Below are experts of layer 6 (counted from 0) of a mixture-of-experts language model. Rows are named router (the router's row for the expert), gate (a neuron's input weights, with its number), up (a neuron's input weights, with its number), down (a neuron's output weights, with its number) and show model dimensions 0-63. Each number is 50 + 15 x the weight over its row's rms, rounded and kept within 0 to 99.
After each expert's rows: "comes after" lists some tokens at least twice as common just before its tokens as in all text; "comes before" lists some tokens at least twice as common just after its tokens as in all text. This comes from a sample of Wikipedia text that the model never trained on. Tokens count by the router's weight.

# expert 20
router:57 20 45 98 34 34 46 54 50 51 64 67 36 68 53 23 42 50 44 44 67 62 38 34 41 50 48 37 48 35 56 62 63 40 49 29 75 53 42 22 36 29 43 41 49 64 49 38 36 54 47 54 41 38 34 62 44 75 55 52 43 40 84 53
gate0:64 45 50 25 34 56 34 69 46 47 43 38 66 63 49 18 23 59 71 45 18 68 35 46 73 41 48 50 36 52 58 39 52 45 49 42 55 66 38 43 37 26 46 56 49 26 88 60 32 38 15 21 44 36 71 43 63 71 77 41 21 38 48 36
up0:57 49 77 21 52 56 20 74 38 45 54 54 58 33 24 39 46 41 80 36 03 61 44 89 53 56 32 36 43 56 45 45 38 51 35 26 44 68 32 68 69 48 38 53 62 25 65 66 33 38 43 62 44 39 74 32 54 47 57 45 31 57 58 33
down0:49 55 54 45 61 46 51 45 56 43 46 40 50 43 63 59 52 54 62 43 23 60 22 55 17 64 62 52 42 56 50 56 53 59 71 73 43 68 45 46 58 41 41 65 61 58 45 64 78 13 82 69 67 41 66 56 49 43 67 38 39 37 87 63
gate1:40 35 61 45 44 57 41 41 76 70 37 44 16 61 64 46 23 74 52 61 63 63 30 72 34 37 38 55 12 51 63 41 61 26 40 40 34 38 31 36 18 50 28 10 55 52 51 39 57 43 52 55 49 31 37 67 12 59 52 50 57 35 45 70
up1:83 47 43 44 63 64 52 72 78 63 35 36 82 15 48 61 31 59 45 61 49 71 46 45 38 34 51 30 59 56 57 56 38 32 47 54 35 31 38 53 15 45 46 40 69 34 45 52 36 13 49 47 44 37 47 53 38 55 61 55 62 15 26 39
down1:25 36 40 49 49 53 56 29 35 16 70 34 60 44 66 47 60 19 46 23 38 54 85 56 63 55 14 42 65 31 39 52 54 39 57 53 35 56 58 60 51 55 41 50 44 62 51 34 53 66 52 78 48 56 77 48 97 86 35 43 41 48 38 34
gate2:36 41 70 63 64 47 23 69 80 56 66 38 48 43 63 51 78 49 53 35 61 51 43 61 16 56 62 00 71 36 46 61 50 53 40 25 61 32 62 71 56 42 53 39 48 35 59 31 43 26 39 05 18 50 73 49 34 65 71 65 36 31 56 60
up2:78 34 35 50 52 57 43 49 63 56 56 41 52 48 74 79 53 34 37 37 42 73 37 48 47 58 51 17 79 53 26 85 67 68 47 27 64 44 50 35 69 42 42 32 51 49 36 46 69 43 55 47 56 55 75 54 31 61 67 49 42 39 37 65
down2:43 61 66 64 73 17 24 36 63 46 48 66 40 65 45 17 54 42 43 43 61 44 61 52 38 45 62 37 57 51 37 50 40 44 51 42 27 60 54 60 23 40 52 55 54 56 25 57 32 30 73 38 42 33 50 47 77 35 53 43 94 65 35 31
gate3:24 57 54 63 43 46 46 57 58 50 56 53 38 65 54 53 72 66 54 42 81 58 44 50 31 48 61 28 31 48 41 76 52 67 56 50 65 45 54 78 46 44 47 47 29 17 41 45 36 43 36 22 29 38 60 55 33 55 41 44 50 38 81 34
up3:44 47 51 36 67 29 43 47 53 78 37 36 52 38 66 56 62 31 48 52 48 54 61 25 65 49 41 60 52 51 54 44 54 54 30 50 44 56 52 52 72 38 43 63 55 50 81 82 64 43 46 55 34 88 81 40 35 51 80 54 50 72 79 44
down3:60 49 40 46 44 39 55 54 84 54 72 31 65 54 36 56 31 47 42 57 70 38 55 47 59 33 55 49 68 84 54 48 62 47 12 61 23 73 35 47 65 38 57 41 53 82 56 58 48 69 19 61 52 35 68 66 66 66 48 49 58 62 43 64
comes after: " |", "|", " United", " sq", " (195", " two"
comes before: " |", "\n", " and", " of", " in", " were"

# expert 19
router:41 42 37 88 34 22 29 67 45 75 68 49 28 65 63 39 40 65 67 45 63 66 25 29 47 62 51 28 32 47 55 64 50 40 44 33 88 63 43 27 38 38 39 35 58 67 76 45 45 58 45 55 50 31 40 69 24 59 55 79 32 37 67 53
gate0:64 39 05 63 45 45 56 50 52 57 45 44 58 60 41 45 45 53 56 67 32 49 25 46 54 47 83 36 60 54 35 52 55 83 45 44 43 77 48 41 74 44 73 36 28 72 43 50 48 43 50 49 47 55 15 70 37 55 74 49 20 41 38 29
up0:74 40 24 06 71 82 53 50 48 45 52 56 61 39 52 64 71 51 42 45 35 77 44 66 72 49 39 63 66 40 65 70 33 39 71 73 39 55 63 64 38 58 32 41 85 32 46 50 42 42 30 30 73 61 59 51 34 45 68 48 51 33 36 47
down0:67 64 81 54 52 44 40 23 50 43 44 39 68 61 69 18 23 76 23 52 30 33 39 34 46 61 77 45 38 51 57 39 51 61 52 30 28 42 54 58 74 35 52 42 44 39 70 54 65 60 48 74 35 31 27 46 58 49 66 38 24 60 63 68
gate1:50 39 54 67 70 69 31 57 40 38 54 51 49 33 46 53 71 42 74 61 72 17 60 25 55 65 26 47 45 45 43 73 49 56 61 34 43 42 78 48 42 40 24 48 43 59 65 57 38 54 57 51 38 61 56 99 60 47 61 68 72 48 46 55
up1:50 66 41 50 65 36 74 77 75 51 53 60 54 77 56 36 49 70 31 42 63 56 62 69 49 32 79 46 52 50 43 49 48 28 55 65 84 59 35 48 56 43 48 38 55 33 41 36 53 88 29 67 52 35 51 25 59 78 32 38 40 59 71 51
down1:43 58 53 63 44 55 42 59 50 58 54 47 69 30 82 51 30 38 54 31 44 62 42 36 66 24 88 51 29 56 52 62 51 60 66 66 62 22 49 60 43 53 57 63 60 50 57 33 33 66 64 64 34 19 68 52 48 72 47 74 29 53 47 31
gate2:32 63 28 51 46 59 45 27 51 79 78 48 50 77 60 30 57 45 47 20 71 63 48 31 52 57 38 37 50 48 66 58 28 54 43 32 40 59 27 45 43 66 50 50 64 44 29 56 20 57 55 44 44 68 40 42 43 42 44 59 37 35 37 45
up2:25 30 41 42 52 20 40 21 48 47 74 62 71 65 65 62 71 31 29 51 32 77 62 48 48 65 57 27 58 47 63 55 45 49 27 45 72 47 27 56 39 80 46 47 27 49 41 63 44 45 70 42 46 74 30 43 57 60 33 36 50 31 41 58
down2:55 56 67 39 65 54 52 22 29 62 74 45 27 41 56 50 36 43 42 71 41 30 39 57 46 66 49 57 67 30 20 37 69 29 44 46 57 46 55 54 67 63 53 67 22 68 51 49 56 48 72 27 46 65 64 59 38 55 49 67 66 38 43 59
gate3:44 54 86 70 49 42 51 62 56 57 58 41 46 54 40 35 45 61 92 31 25 60 47 47 62 43 68 37 48 20 46 63 58 35 43 32 40 56 32 59 24 42 25 65 32 37 70 36 66 67 44 51 09 66 50 41 45 48 84 51 52 31 92 33
up3:35 44 30 27 39 71 51 76 49 27 50 50 56 50 48 56 34 64 28 68 68 38 58 59 34 51 66 45 67 89 43 43 33 60 70 47 48 58 41 59 90 49 68 31 59 59 22 61 28 61 38 26 74 54 43 65 43 59 17 85 58 89 28 45
down3:40 42 22 45 45 55 54 32 37 76 64 55 36 37 23 46 57 40 70 37 54 53 25 59 53 34 48 43 85 43 48 61 61 33 62 38 24 50 39 49 54 47 46 67 55 55 35 44 28 62 52 72 14 51 42 61 33 83 52 60 54 42 68 40
comes after: "\n", "|", "-", "′", "°", " United"
comes before: "-", " |", "\n", " /", ":", "′"

# expert 14
router:37 40 24 71 26 40 39 53 68 51 70 66 41 54 43 43 35 58 64 35 61 46 25 43 36 45 51 39 33 40 40 56 52 33 44 18 59 52 44 39 29 33 27 36 48 52 74 26 41 61 37 43 38 32 37 56 33 63 58 61 28 51 54 63
gate0:34 62 41 30 74 56 37 58 48 44 53 41 55 47 59 53 66 28 59 58 72 48 81 27 82 70 47 57 45 45 46 44 33 49 43 61 65 55 54 42 19 58 31 65 39 73 47 52 30 66 51 58 48 57 21 88 55 52 34 42 38 12 62 21
up0:23 52 60 34 63 39 42 56 53 16 38 69 39 36 66 60 49 36 48 56 43 63 44 64 30 89 45 53 44 52 60 45 59 53 32 44 55 38 61 57 68 49 55 48 22 66 60 64 40 31 65 75 20 60 56 60 52 54 38 75 65 31 58 31
down0:34 29 51 59 52 43 48 58 65 58 60 00 47 41 49 61 30 59 39 64 50 46 73 36 35 35 49 52 45 64 88 72 46 65 62 46 24 43 70 46 58 35 39 55 38 39 49 33 57 43 45 89 59 43 70 69 66 45 62 38 43 90 36 59
gate1:47 35 59 69 36 44 55 39 57 70 37 50 19 70 64 28 36 52 24 44 45 71 42 34 35 32 46 30 48 73 51 26 45 45 61 48 38 55 62 30 41 45 66 48 60 62 71 40 66 70 90 58 45 35 40 80 56 68 43 32 70 32 46 81
up1:38 60 50 68 33 68 59 63 75 28 76 54 77 58 47 64 65 63 70 56 66 49 55 61 53 55 61 64 59 29 59 58 48 39 53 59 62 36 50 40 42 47 45 57 60 43 65 48 76 23 45 37 88 61 37 41 55 64 55 47 31 66 56 28
down1:37 71 49 40 35 55 58 69 40 23 77 71 33 72 40 47 55 35 33 64 44 50 53 44 46 57 35 42 59 35 76 41 44 23 68 54 93 61 51 49 65 38 17 39 44 50 48 57 56 15 53 38 67 41 38 43 29 41 40 28 47 55 72 32
gate2:43 58 44 68 26 63 54 43 60 61 63 30 33 39 57 48 69 67 77 58 47 58 38 22 45 54 35 34 32 58 47 37 80 53 48 39 60 46 44 29 65 50 26 46 73 65 53 49 68 51 75 63 38 43 38 65 43 74 37 70 32 37 68 61
up2:38 71 41 63 25 47 47 42 72 53 45 59 54 27 53 56 54 50 64 60 29 52 29 49 52 42 63 46 59 32 41 41 75 53 42 53 55 43 51 47 50 56 49 42 52 76 45 49 67 28 83 79 43 64 52 44 52 52 38 29 22 09 58 75
down2:51 63 78 58 48 35 77 55 52 53 21 23 45 29 63 45 60 54 61 27 30 38 51 44 74 51 52 65 54 40 52 56 65 64 37 19 59 53 33 57 60 55 43 72 38 63 54 51 47 37 63 68 43 43 29 58 32 69 43 65 75 54 83 67
gate3:36 75 38 44 45 61 40 57 63 52 64 73 53 67 56 55 39 38 73 59 50 70 57 36 55 77 65 57 63 58 46 55 39 38 41 61 63 65 47 60 59 68 08 58 31 49 58 68 35 37 56 66 35 67 52 89 58 34 60 71 50 01 55 60
up3:38 60 33 49 18 56 32 53 31 32 40 50 43 48 32 51 44 26 28 71 55 81 30 47 40 35 32 51 54 57 45 43 62 36 49 29 45 37 32 57 52 58 63 48 53 35 34 61 41 64 41 43 20 31 58 41 73 58 60 52 76 59 28 63
down3:20 64 50 47 43 38 58 53 51 33 41 65 41 76 42 60 71 50 38 58 33 46 35 41 45 28 60 45 51 46 32 45 69 70 56 70 68 57 59 46 31 54 37 44 25 50 44 60 76 20 64 53 41 60 34 46 34 32 54 38 50 41 52 56
comes after: " was", " to", " he", " is", " and", " that"
comes before: " to", " be", " as", " was", " in", " by"

# expert 12
router:57 36 57 69 43 66 22 72 63 67 75 62 42 75 63 27 44 59 56 43 80 67 42 40 37 61 44 25 32 28 41 68 44 40 48 28 86 63 33 28 36 23 29 35 39 59 55 37 37 60 28 46 59 38 40 74 36 55 56 71 28 31 82 64
gate0:39 15 59 83 59 26 60 36 65 54 46 74 48 76 61 60 69 34 42 53 52 31 62 53 43 48 34 45 45 52 51 21 49 31 64 89 31 29 54 30 41 61 51 57 64 43 62 58 64 51 51 38 59 50 59 58 33 70 47 55 32 29 55 51
up0:62 60 56 23 33 60 47 33 40 64 55 62 36 28 64 58 45 60 17 36 35 67 38 64 72 72 46 48 39 34 65 98 57 87 64 46 46 57 68 38 56 57 40 49 27 56 58 48 49 55 48 36 31 16 32 41 61 41 37 46 41 58 45 35
down0:48 67 62 66 65 46 38 34 56 53 68 53 52 75 53 57 48 67 50 68 55 39 64 54 42 54 65 40 55 62 44 55 40 32 84 40 46 43 69 83 59 48 42 57 51 65 57 28 46 44 35 24 33 40 39 45 81 43 29 71 46 46 39 74
gate1:58 56 92 55 32 40 53 14 40 43 60 52 61 41 44 62 25 58 61 51 43 63 71 48 59 44 32 69 44 30 48 65 60 52 35 33 71 28 54 33 62 52 63 39 57 54 55 54 85 85 40 52 44 57 65 77 47 48 35 43 40 45 47 53
up1:14 51 70 43 47 50 59 33 75 25 55 39 46 23 51 73 45 54 72 50 56 31 62 24 44 43 37 58 58 61 43 56 36 52 40 63 43 49 42 71 53 23 32 82 61 42 51 49 77 40 67 53 50 36 62 56 63 60 51 50 36 33 42 65
down1:50 45 59 48 52 46 32 77 63 47 30 52 29 54 44 39 37 46 56 62 38 38 21 37 73 21 62 28 95 60 62 61 61 37 39 42 35 52 41 49 34 61 49 66 25 55 51 50 35 52 75 38 57 29 44 52 66 67 62 51 43 75 41 65
gate2:43 20 59 60 57 37 50 67 59 29 49 59 44 26 47 42 54 30 41 47 36 53 02 57 30 49 45 61 55 43 43 63 77 45 40 24 18 53 40 40 42 14 51 36 22 72 50 43 52 83 50 32 43 40 30 51 41 36 46 38 52 53 57 57
up2:64 67 58 24 36 69 60 57 21 46 51 55 70 26 67 42 66 57 28 34 59 83 65 43 34 53 32 46 43 55 42 63 70 85 34 48 45 74 62 72 32 66 63 61 78 37 51 76 49 66 71 41 47 26 69 50 75 33 39 42 33 24 54 52
down2:33 61 27 44 47 40 66 37 52 52 47 47 29 47 59 56 40 58 57 57 29 65 44 41 76 50 48 35 57 36 50 68 37 52 39 59 43 42 61 37 57 36 69 51 83 49 79 56 73 55 37 50 39 22 41 57 37 80 73 45 32 42 55 56
gate3:40 48 74 48 26 54 41 53 71 38 49 51 51 53 55 57 28 58 22 59 42 27 51 30 69 34 28 51 58 47 55 53 28 40 64 43 10 68 56 59 55 08 59 44 50 41 63 27 30 41 60 58 40 41 58 66 66 54 51 24 63 52 25 35
up3:60 57 77 59 31 54 70 35 46 53 55 55 56 40 57 33 38 75 29 56 52 57 70 50 68 32 22 40 42 31 40 55 49 55 32 54 41 55 65 69 46 28 48 58 54 36 52 21 42 73 48 35 53 30 40 71 29 76 42 40 71 23 44 45
down3:66 74 60 81 39 39 81 58 51 76 41 36 66 39 71 26 62 27 71 38 59 51 55 23 37 64 62 63 38 63 54 31 38 82 49 36 68 51 53 59 42 35 29 31 48 33 28 38 41 62 61 53 64 46 45 69 44 78 50 25 56 83 58 24
comes after: "\n", " |", ".", " =", " ==", ")"
comes before: "|", "-", "\n", "The", "=", "In"

# expert 7
router:53 36 41 64 41 34 37 79 41 65 66 78 36 50 41 33 41 49 72 43 68 43 45 25 37 53 58 39 40 30 53 59 56 39 26 39 58 61 57 31 54 34 30 40 44 50 78 45 46 24 52 24 20 40 36 57 50 46 48 68 38 60 85 54
gate0:43 00 76 77 59 40 54 41 65 51 39 39 44 68 50 47 55 53 64 37 88 45 57 59 70 39 60 49 72 36 61 31 58 42 29 41 44 52 49 25 60 42 51 85 63 60 66 50 35 35 12 41 31 44 56 41 44 21 58 51 40 45 73 49
up0:54 44 58 55 40 40 40 75 42 22 66 28 47 57 43 45 54 52 52 49 40 61 37 31 30 64 62 30 29 53 34 68 52 34 81 46 66 47 42 85 20 64 36 33 45 61 54 29 53 51 58 46 70 42 51 48 43 59 51 59 31 38 23 40
down0:47 49 36 53 26 42 52 24 68 68 73 51 80 65 52 62 73 38 61 51 44 56 74 71 47 51 81 33 52 67 65 45 40 45 39 73 51 57 54 33 47 64 64 44 52 33 06 47 43 38 60 64 35 35 47 79 45 53 35 29 45 59 72 55
gate1:58 43 35 27 55 61 50 72 56 71 73 78 23 48 53 03 35 58 49 31 50 67 54 58 31 80 59 50 32 59 48 49 53 18 57 30 47 60 28 37 43 45 30 35 50 54 40 34 45 46 43 35 41 47 67 37 52 53 62 45 63 55 53 57
up1:59 62 57 36 54 41 36 31 35 65 54 64 45 64 36 52 12 64 28 67 21 66 60 60 64 79 50 65 57 51 36 43 57 51 55 40 36 49 52 40 52 51 29 67 14 46 24 49 38 58 62 60 44 68 34 31 53 48 32 21 63 75 37 62
down1:46 40 51 48 65 63 50 95 27 37 51 66 29 31 19 60 40 61 49 47 52 56 51 64 40 60 58 64 50 38 41 36 58 51 81 68 56 64 32 35 43 51 75 40 49 46 70 73 54 47 50 47 64 64 34 44 50 35 75 84 84 58 61 41
gate2:66 50 52 37 56 50 33 35 60 79 70 71 28 52 23 25 79 50 49 72 39 64 27 29 57 69 39 56 45 50 41 60 37 38 70 33 36 59 73 66 49 47 40 58 53 39 53 76 21 47 33 50 28 75 27 67 35 65 58 41 47 53 42 55
up2:45 68 59 61 77 38 44 56 99 22 65 67 44 52 24 19 66 51 58 58 61 44 48 48 26 40 44 48 50 86 34 42 64 73 68 51 46 45 55 39 34 38 61 40 55 54 64 60 43 52 34 22 49 52 47 39 46 55 54 54 44 61 34 34
down2:65 63 75 32 66 89 46 59 55 54 24 48 55 64 51 29 56 60 50 36 50 57 65 24 40 52 50 63 48 52 70 29 43 43 67 49 30 49 55 40 75 28 46 72 62 45 48 60 48 72 36 49 67 26 46 63 24 27 61 53 46 39 47 55
gate3:59 54 45 69 39 29 60 27 71 37 49 36 62 52 51 46 22 58 72 60 57 47 51 69 37 38 61 55 17 64 43 48 57 39 38 54 46 37 72 12 47 43 36 56 63 60 56 51 61 62 67 43 39 46 20 43 33 64 51 66 70 64 80 54
up3:63 30 70 64 47 46 20 29 32 60 45 12 62 55 69 57 45 59 76 48 49 48 51 25 33 63 64 55 39 90 40 62 49 73 32 49 35 54 92 62 61 64 42 73 53 61 46 67 53 63 54 45 45 82 36 63 46 44 43 67 67 62 35 30
down3:31 33 61 69 75 23 47 43 73 76 54 69 57 47 41 65 24 28 40 66 41 35 57 40 55 32 81 45 64 84 54 37 50 40 37 53 19 39 60 64 50 43 41 84 48 44 64 20 51 51 35 60 58 56 39 48 45 53 45 52 67 61 56 55
comes after: " the", " a", " The", " his", "'s", "The"
comes before: " of", ".", " in", ",", "s.", "s,"

# expert 15
router:26 40 53 62 32 52 58 46 56 33 98 53 18 73 55 48 52 52 54 38 50 55 42 46 27 54 59 48 24 55 70 49 54 35 43 27 62 54 39 51 33 51 32 30 41 70 57 29 48 52 43 38 50 37 43 58 28 71 47 58 41 44 61 48
gate0:45 48 47 79 42 55 53 47 55 42 63 60 31 36 52 47 33 55 75 31 61 45 24 43 52 40 47 58 27 44 46 63 61 31 40 04 61 69 38 46 51 53 47 35 39 29 72 60 32 39 39 34 32 37 51 66 74 71 77 60 54 61 67 55
up0:44 65 69 54 51 68 84 35 65 33 81 51 43 45 44 66 50 50 79 57 35 50 55 44 39 47 52 63 66 67 58 60 70 43 10 26 32 54 76 41 55 74 49 18 49 42 74 53 43 48 41 48 50 26 66 57 82 50 72 47 64 53 50 65
down0:65 63 68 38 41 53 55 68 33 33 36 50 60 46 41 62 38 37 49 44 44 20 34 75 54 46 33 36 66 67 65 42 58 38 25 59 27 38 58 64 39 54 50 37 24 26 12 80 47 57 44 36 39 53 38 31 51 54 57 62 37 33 55 62
gate1:44 51 39 57 42 42 06 41 37 55 49 32 39 63 49 40 37 66 73 49 43 85 53 65 65 72 39 56 42 61 68 58 90 56 35 28 79 31 68 54 71 57 35 30 61 50 41 51 54 65 63 33 56 61 70 42 35 36 66 58 51 65 59 41
up1:83 38 31 60 49 50 57 69 36 61 41 70 57 55 61 59 59 66 33 27 38 47 35 36 48 53 44 46 41 44 52 72 28 33 64 51 50 83 45 37 35 67 59 47 43 34 72 51 47 30 60 50 48 50 33 28 39 61 62 59 49 47 52 29
down1:45 40 36 66 70 56 60 56 53 35 63 45 46 62 69 40 38 62 56 53 59 58 57 18 53 69 66 40 32 37 32 49 63 40 28 27 49 67 48 40 54 62 32 43 25 45 52 46 51 57 27 59 19 53 19 58 55 58 54 34 52 95 47 62
gate2:74 71 43 45 68 60 60 45 45 49 53 92 41 56 53 45 36 59 62 58 42 41 54 61 74 53 44 58 52 75 60 72 38 28 36 65 70 72 23 47 61 42 60 32 25 52 56 48 54 42 49 71 49 56 36 49 64 61 61 51 76 65 48 34
up2:35 28 16 39 38 44 52 59 56 62 33 41 59 67 16 49 38 55 24 21 14 55 41 57 41 48 57 57 39 60 72 23 46 56 59 56 73 34 65 47 08 46 47 73 46 26 50 61 65 79 68 44 49 54 36 55 44 25 66 48 66 37 45 36
down2:63 57 57 50 29 67 56 65 20 69 32 75 72 63 67 48 43 56 65 67 47 63 35 33 37 33 61 58 16 49 27 69 43 43 27 64 51 40 66 17 49 31 62 46 80 60 53 69 46 55 38 68 47 26 42 37 67 46 40 06 40 61 65 66
gate3:65 45 49 74 44 63 32 39 38 37 74 55 45 41 55 39 51 80 56 49 44 31 24 31 42 63 35 43 45 50 39 65 54 29 71 62 45 47 32 48 45 36 42 87 41 48 67 41 51 71 42 41 40 50 15 55 21 47 79 64 48 54 57 83
up3:62 33 09 50 62 77 50 71 51 82 42 36 69 45 44 42 51 61 61 26 53 60 55 64 40 55 38 48 50 56 73 52 24 48 26 39 47 39 88 11 55 50 34 45 52 51 50 63 40 41 53 49 54 41 46 41 77 72 48 48 61 39 38 58
down3:52 48 17 59 83 63 62 41 47 17 57 35 46 67 66 40 56 15 55 50 68 52 45 42 56 64 43 48 35 52 56 46 57 73 89 49 48 44 62 48 67 70 43 56 51 40 48 18 39 47 58 63 57 36 56 42 43 45 42 12 37 58 82 48
comes after: " |", "|", " /", " $", ":", ";"
comes before: " |", "°", "5", ".5", "00", ".0"

# expert 1
router:44 26 49 71 44 48 41 58 65 49 67 65 29 68 59 24 41 65 50 29 59 51 43 38 40 59 59 22 31 35 64 66 50 34 40 23 74 46 38 38 43 36 16 33 45 52 67 42 42 56 29 27 33 45 39 62 38 54 62 79 22 50 75 55
gate0:61 36 51 48 40 46 62 58 70 56 59 59 38 38 40 54 61 40 61 49 56 35 40 42 67 40 41 30 46 24 40 46 52 09 43 72 42 45 53 36 23 51 37 49 58 60 55 22 76 55 40 45 64 48 40 60 65 63 40 60 62 49 56 41
up0:46 59 35 44 45 75 59 33 54 50 58 28 64 48 37 50 68 50 55 57 49 32 34 31 07 80 89 75 52 72 70 37 50 43 56 43 61 46 30 36 32 48 50 46 34 23 35 43 51 24 48 50 57 41 52 38 27 62 62 53 51 42 43 59
down0:38 63 52 41 30 20 37 42 32 63 51 38 42 66 30 45 62 41 53 26 53 61 46 59 20 60 49 80 54 44 54 36 30 88 54 32 57 64 49 57 43 47 41 33 43 43 49 43 51 46 36 78 41 52 49 89 42 80 64 21 26 44 41 49
gate1:38 46 38 54 21 47 42 76 56 33 75 37 50 52 45 46 21 30 53 61 51 38 38 39 42 37 52 20 69 39 70 37 51 44 21 32 54 59 62 28 24 42 61 52 28 54 74 54 66 49 58 36 68 35 47 43 10 67 48 62 66 64 90 43
up1:41 26 42 76 59 55 68 51 72 55 50 35 63 58 48 44 43 47 61 47 56 79 58 54 54 23 40 28 30 64 79 41 25 26 46 56 40 65 55 55 66 81 50 64 28 39 69 42 49 39 53 70 41 51 39 63 85 90 47 53 47 59 42 29
down1:34 45 80 40 47 54 31 47 61 46 40 43 45 68 72 55 58 75 47 53 43 40 35 68 26 51 56 59 62 77 80 61 46 59 44 55 31 62 41 58 43 75 62 14 29 49 68 19 57 54 66 26 53 64 72 55 54 65 42 60 64 52 44 31
gate2:63 37 62 46 66 46 25 62 45 37 39 41 25 76 40 04 36 48 45 66 57 76 48 53 49 31 46 50 53 71 60 63 37 50 58 53 49 66 20 39 48 07 38 74 44 50 53 51 42 76 36 51 41 45 38 56 57 60 68 39 37 55 50 42
up2:57 53 46 52 53 42 16 27 20 35 54 45 63 32 58 86 61 58 45 44 66 52 55 60 59 62 75 36 63 62 39 51 46 65 54 46 56 55 37 54 58 39 52 44 45 35 36 64 62 42 32 23 54 52 44 74 60 56 53 50 55 53 50 53
down2:25 37 50 47 85 57 59 60 44 50 31 35 61 42 44 46 48 56 74 54 45 67 51 41 19 55 64 32 44 57 49 56 31 38 41 44 77 43 66 72 45 86 40 61 40 65 62 53 56 25 75 40 54 53 87 52 49 76 36 65 59 24 54 40
gate3:60 58 35 50 73 55 48 83 75 45 58 73 66 67 41 45 40 48 63 53 60 54 58 61 47 50 31 47 52 49 42 19 55 48 64 41 63 68 61 36 50 62 38 57 61 64 37 58 59 44 28 33 51 35 46 57 60 55 57 58 10 41 65 26
up3:30 56 42 39 59 40 51 81 76 69 42 59 34 47 37 57 61 26 88 34 62 50 55 44 56 07 52 26 37 53 35 43 48 63 50 58 45 55 36 59 55 62 42 82 57 47 33 26 56 47 35 55 40 71 65 54 65 51 51 19 46 37 68 56
down3:58 54 45 35 46 47 78 24 27 77 35 14 57 62 47 46 23 28 26 45 51 56 41 55 44 54 53 55 72 34 66 70 60 69 81 39 50 64 46 61 80 52 38 53 47 61 86 51 54 44 46 56 46 43 56 60 32 58 53 87 38 41 55 55
comes after: " of", " in", " for", " to", " at", " on"
comes before: " the", " a", " first", " his", " United", " their"

# expert 4
router:34 45 45 89 39 38 40 64 60 53 67 67 26 64 53 02 39 59 58 39 70 57 41 37 40 65 50 52 43 42 57 56 47 24 42 19 68 67 33 31 37 27 15 44 48 51 84 35 49 65 45 35 60 43 33 59 41 57 51 67 38 43 72 57
gate0:18 43 50 54 39 59 40 47 48 54 74 42 38 67 47 41 53 75 62 29 49 51 51 52 23 61 42 27 40 47 59 43 57 32 27 64 64 44 62 46 35 42 56 17 51 62 48 38 20 38 39 40 43 53 43 67 40 63 61 58 35 62 57 43
up0:74 35 38 62 55 41 51 42 43 48 38 50 51 38 50 84 54 55 62 53 54 64 65 29 64 36 68 52 31 28 66 56 46 57 66 37 62 62 60 57 61 40 37 80 38 42 44 41 57 59 64 63 31 41 46 49 46 60 41 39 70 46 51 61
down0:56 68 37 53 54 43 52 54 38 48 57 57 55 53 46 72 56 45 39 51 40 51 40 58 33 35 59 79 36 60 27 51 48 62 59 30 46 73 50 47 68 56 67 45 27 54 69 56 73 47 53 35 99 39 67 31 52 50 38 51 59 36 48 47
gate1:19 34 51 28 37 55 41 61 51 66 57 61 43 44 34 64 54 35 64 47 55 59 43 35 13 54 48 30 14 36 47 26 43 47 60 66 70 53 64 54 86 53 50 60 47 55 53 25 41 65 57 33 36 49 38 66 32 61 46 57 39 53 68 63
up1:36 68 72 47 47 51 62 49 57 46 36 26 51 44 65 65 57 34 74 83 34 63 42 40 50 25 18 60 30 35 73 50 56 31 49 45 96 63 50 52 54 45 59 55 65 50 44 24 52 24 26 32 55 47 40 49 48 45 60 46 36 43 40 31
down1:24 43 57 79 51 24 42 39 41 40 33 49 27 91 67 56 29 46 37 56 29 36 32 61 47 48 81 59 63 46 71 62 66 55 19 47 73 81 36 35 40 38 33 50 45 65 58 56 52 43 49 42 68 45 58 40 42 56 52 58 38 42 46 29
gate2:56 28 40 54 28 49 58 47 68 55 54 68 30 46 45 71 24 29 70 24 42 36 39 19 43 55 64 35 29 53 70 49 42 53 63 54 38 53 60 47 65 59 61 39 43 46 50 59 44 32 30 64 44 28 52 53 49 37 41 52 30 78 60 47
up2:55 41 33 58 28 45 87 26 46 75 57 64 41 25 46 53 59 44 57 27 45 48 44 28 76 34 60 53 42 42 35 65 39 68 52 66 37 43 44 57 66 98 55 54 40 53 39 62 56 67 31 49 57 51 41 44 47 45 43 49 71 51 18 64
down2:46 56 61 51 59 30 50 56 64 64 20 14 36 44 51 46 57 71 23 68 63 42 84 28 47 39 57 49 61 41 51 32 60 64 72 41 53 29 56 62 39 34 75 42 52 38 20 61 41 91 59 50 39 55 41 35 37 46 50 72 55 22 22 41
gate3:39 53 64 56 56 40 27 40 75 70 58 84 38 60 34 46 66 61 46 25 32 58 49 38 46 46 42 49 42 37 43 74 67 23 36 59 34 55 34 53 31 38 49 31 55 71 58 29 35 43 38 01 51 63 60 41 50 37 47 62 31 55 48 66
up3:23 84 21 39 64 64 39 36 30 46 42 29 52 63 59 51 19 41 45 44 61 32 86 43 68 39 39 38 91 65 50 32 35 56 62 45 65 27 62 38 42 60 32 57 62 45 32 51 40 60 57 63 51 18 57 53 44 49 65 70 44 47 51 34
down3:65 68 37 09 33 34 77 29 71 19 44 19 21 57 60 59 46 52 53 58 36 54 60 61 43 69 57 55 14 64 64 38 63 47 35 61 16 37 64 58 39 40 67 51 58 42 65 63 54 44 30 64 43 38 47 73 65 81 75 68 58 46 60 50
comes after: " ", "\n", " 0", " 1", " 2", " 3"
comes before: " ", "\n", " 0", " 1", " 2", " 3"